{"n_experts": 32, "routed_scale": 1.0, "router_z_loss": 0.0001, "lr_router": 0.000354, "grad_clip": 1.0, "dataset": "wikipedia_en"}
Below are experts of layer 4 (counted from 0) of a mixture-of-experts language model. Rows are named up (a neuron's input weights, with its number), down (a neuron's output weights, with its number) and show model dimensions 0-63. Each number is 128 + 32 x the weight over its row's rms, rounded and kept within 0 to 255. Numbers have three digits each.
Before each expert's rows: a language model's description of what the expert responds to; "comes before" lists some tokens at least twice as common just after its tokens as in all text. This comes from a sample of Wikipedia text that the model never trained on. Tokens count by the router's weight.

# expert 5
What it handles: Paragraph and citation breaks. Line and paragraph breaks after sentences or references, ISBN and publisher citations, bibliography entries, words like published, wrote, Preceded.
comes before: "-", "==", "===", "=", "The", "In"
up0:102087086153080098074136169195166109105125155120165139095109101064156113144142194132110087107097093135094168142168103114094188125127132156134136158172191132140138098152124065134151090092184182
down0:125205041122139162052136117119120156131158176098129154141140135081111084121111141104128120128188173112111128111132143150106161137107061099096142154141169088110202120071155179173074078103161141

# expert 14
What it handles: Section headers and taxonomy. Wikipedia heading endings like ==Distribution and habitat== and title lines, plus genus and species articles and is or known in descriptions.
comes before: "The", " the", "-", "==", " It", " a"
up1:182101103171066155159078105187184138099113128113132174158088138135071131073081080165171075133086093106109157097177101143124153133165115164147091115098094054088113143127136143131161085151142145
down1:158119154182104133118195113145132143126148109173118154097183127185142122123169133098158146146143131151142073105159131161153143121174140127133137188070103116105120203156137125094106032084170135

# expert 27
What it handles: Taxonomy names and suffixes. Latin endings and rank labels in species lists and taxoboxes, such as idae, ia, Genus, Class, list dashes.
comes before: "-", "\n", ":", " Species", " Genus", "idae"
up0:146136142115168052157174185122109140129145153166161090104173130135149116139121121125114124129125106118105136112111141137064114119106157108130128217128164167184105101144161134063125150154117145
down0:126113130118088202088125139117146117128159105148120152173118170137143136151119149117168127073085077111117084094163138128108124116155105123149110088068096140144138170089163102132075132138150123

# expert 19
What it handles: Month names in dates. Month names and the spaces around them in dates, especially day–month–year forms in tables and infoboxes, such as 5 May 1774.
comes before: " ", "20", "19", "18", " May", " January"
up0:165119112130111082150094181135137143121147157115088144148111143131153176131162165176156086145093168142151152126083147107119122098108102094164131158073079126173119065140162094113113131162137128
down0:121135124143123096083113143132097122111167099154132206087083154130083106188147071119120084113152092144130105119149149183106135162129104187132144155098113185091104082066087084105058064120092132

# expert 4
What it handles: Event nouns and verbs. Nouns and verbs naming acts, statements or intentions, often before "of" or "to", such as said, announced, intention, result, killed.
comes before: " of", " to", " in", " that", " by", " for"
up0:095135143103159109112088047137146114124095116159096163132081064093139077159135141060089157135128103155148136135139101154109172132115181153135168149088121156169129081164092107103161123055166113
down0:110100108106112179134072109139170168128125151198124185181092131140069106116117107121120153137134128105127100141135101151121116161153150089150130101115084070092098127111063124141110156179146100

# expert 1
What it handles: Articles and table row starts. The words "the" and "The" in running prose, plus the pipe opening a table row, as in election or sports results tables.
comes before: "|", " ", " first", " United", " same", " Year"
up1:154124056100114111098163159118153143114093172101125117132119152159098126170118113122111146122117123117123108152154163186187124157113134138095095149142088157160136125096153098115106166104155090
down1:179173138144151170183171125078194103133107124133068144053117115086117101145150088154118114082033120144178166097173136129129143161114129092148106121125104151115090132102189115116042123083127121

# expert 16
What it handles: Numeric table cells. Pipes, digits, percent signs and dashes inside sports schedule and statistics tables, as in win–loss records, attendances and vote percentages.
comes before: " |", " ", " |\n", "–", ")", "%"
up0:090131147095095143128091132126152161052137122123127175157111163095135137141118155151086106128143141159139174059129127102155172086139164097173172160157152101210165178145122101151153078126175097
down0:111089160087194129176084151164131093137117168132112112141151179167189178110074120068176171140109047102088131102196157088156098158162143096066070106133090132046142143141104109165127127116141091

# expert 15
What it handles: Infobox geography statistics. Line-start dashes, digits and pipes in settlement infoboxes and census tables, such as Population, Density, Time zone, census.
comes before: "-", " •", ".", "|", "%", "="
up1:137163144116181130110135151106174186106150126144129177156106092179109113164116137144072116128111147161140107103100124077103184123120175203127150091099165086176122159139127123139119136189126131
down1:140163177140131132142137152128152191163125166170153126112146096157127117151084113080132142123124148149166101092137093091175181159101144164111063057067203148114167152112162104145179122090173071

# expert 10
What it handles: Football match and squad text. Spacing, scores, dashes and pipes in association football match reports and squad tables, plus words like club, Cup, League, MF, FW.
comes before: " |", "–", "|", "1", "0", " /"
up1:185145123116152106119090130067119114094091137090145139105154068170144120114117169110143089164095214149155150053121145181120142132122160126144114145114091154074119177148142073117129149168113076
down1:127105150099194121145094074097146075174116135139127157119110148127113150168106107116109122172132091151166106122070175096160136160067131108150112159204127194055164154125117185124125105102132067

# expert 3
What it handles: Opening parentheses and quotes. Opening brackets and quotes before abbreviations, estimates, dates or titles, such as (est.), (ILSX), "End of an Era".
comes before: "19", "20", "age", "18", "aged", "born"
up0:151172162131168151147083099124082150167140154136088158046140098129170167115114117109166157103111090118099106161107151113136177156121158142118140139080128114105128150090127114146120130163070161
down0:163090085080164069158107129108113144104144114136171111116125150151059084090162067144091157075128140111126174093127090133083108181123161094137147124088116168102164104073148073215142156040136153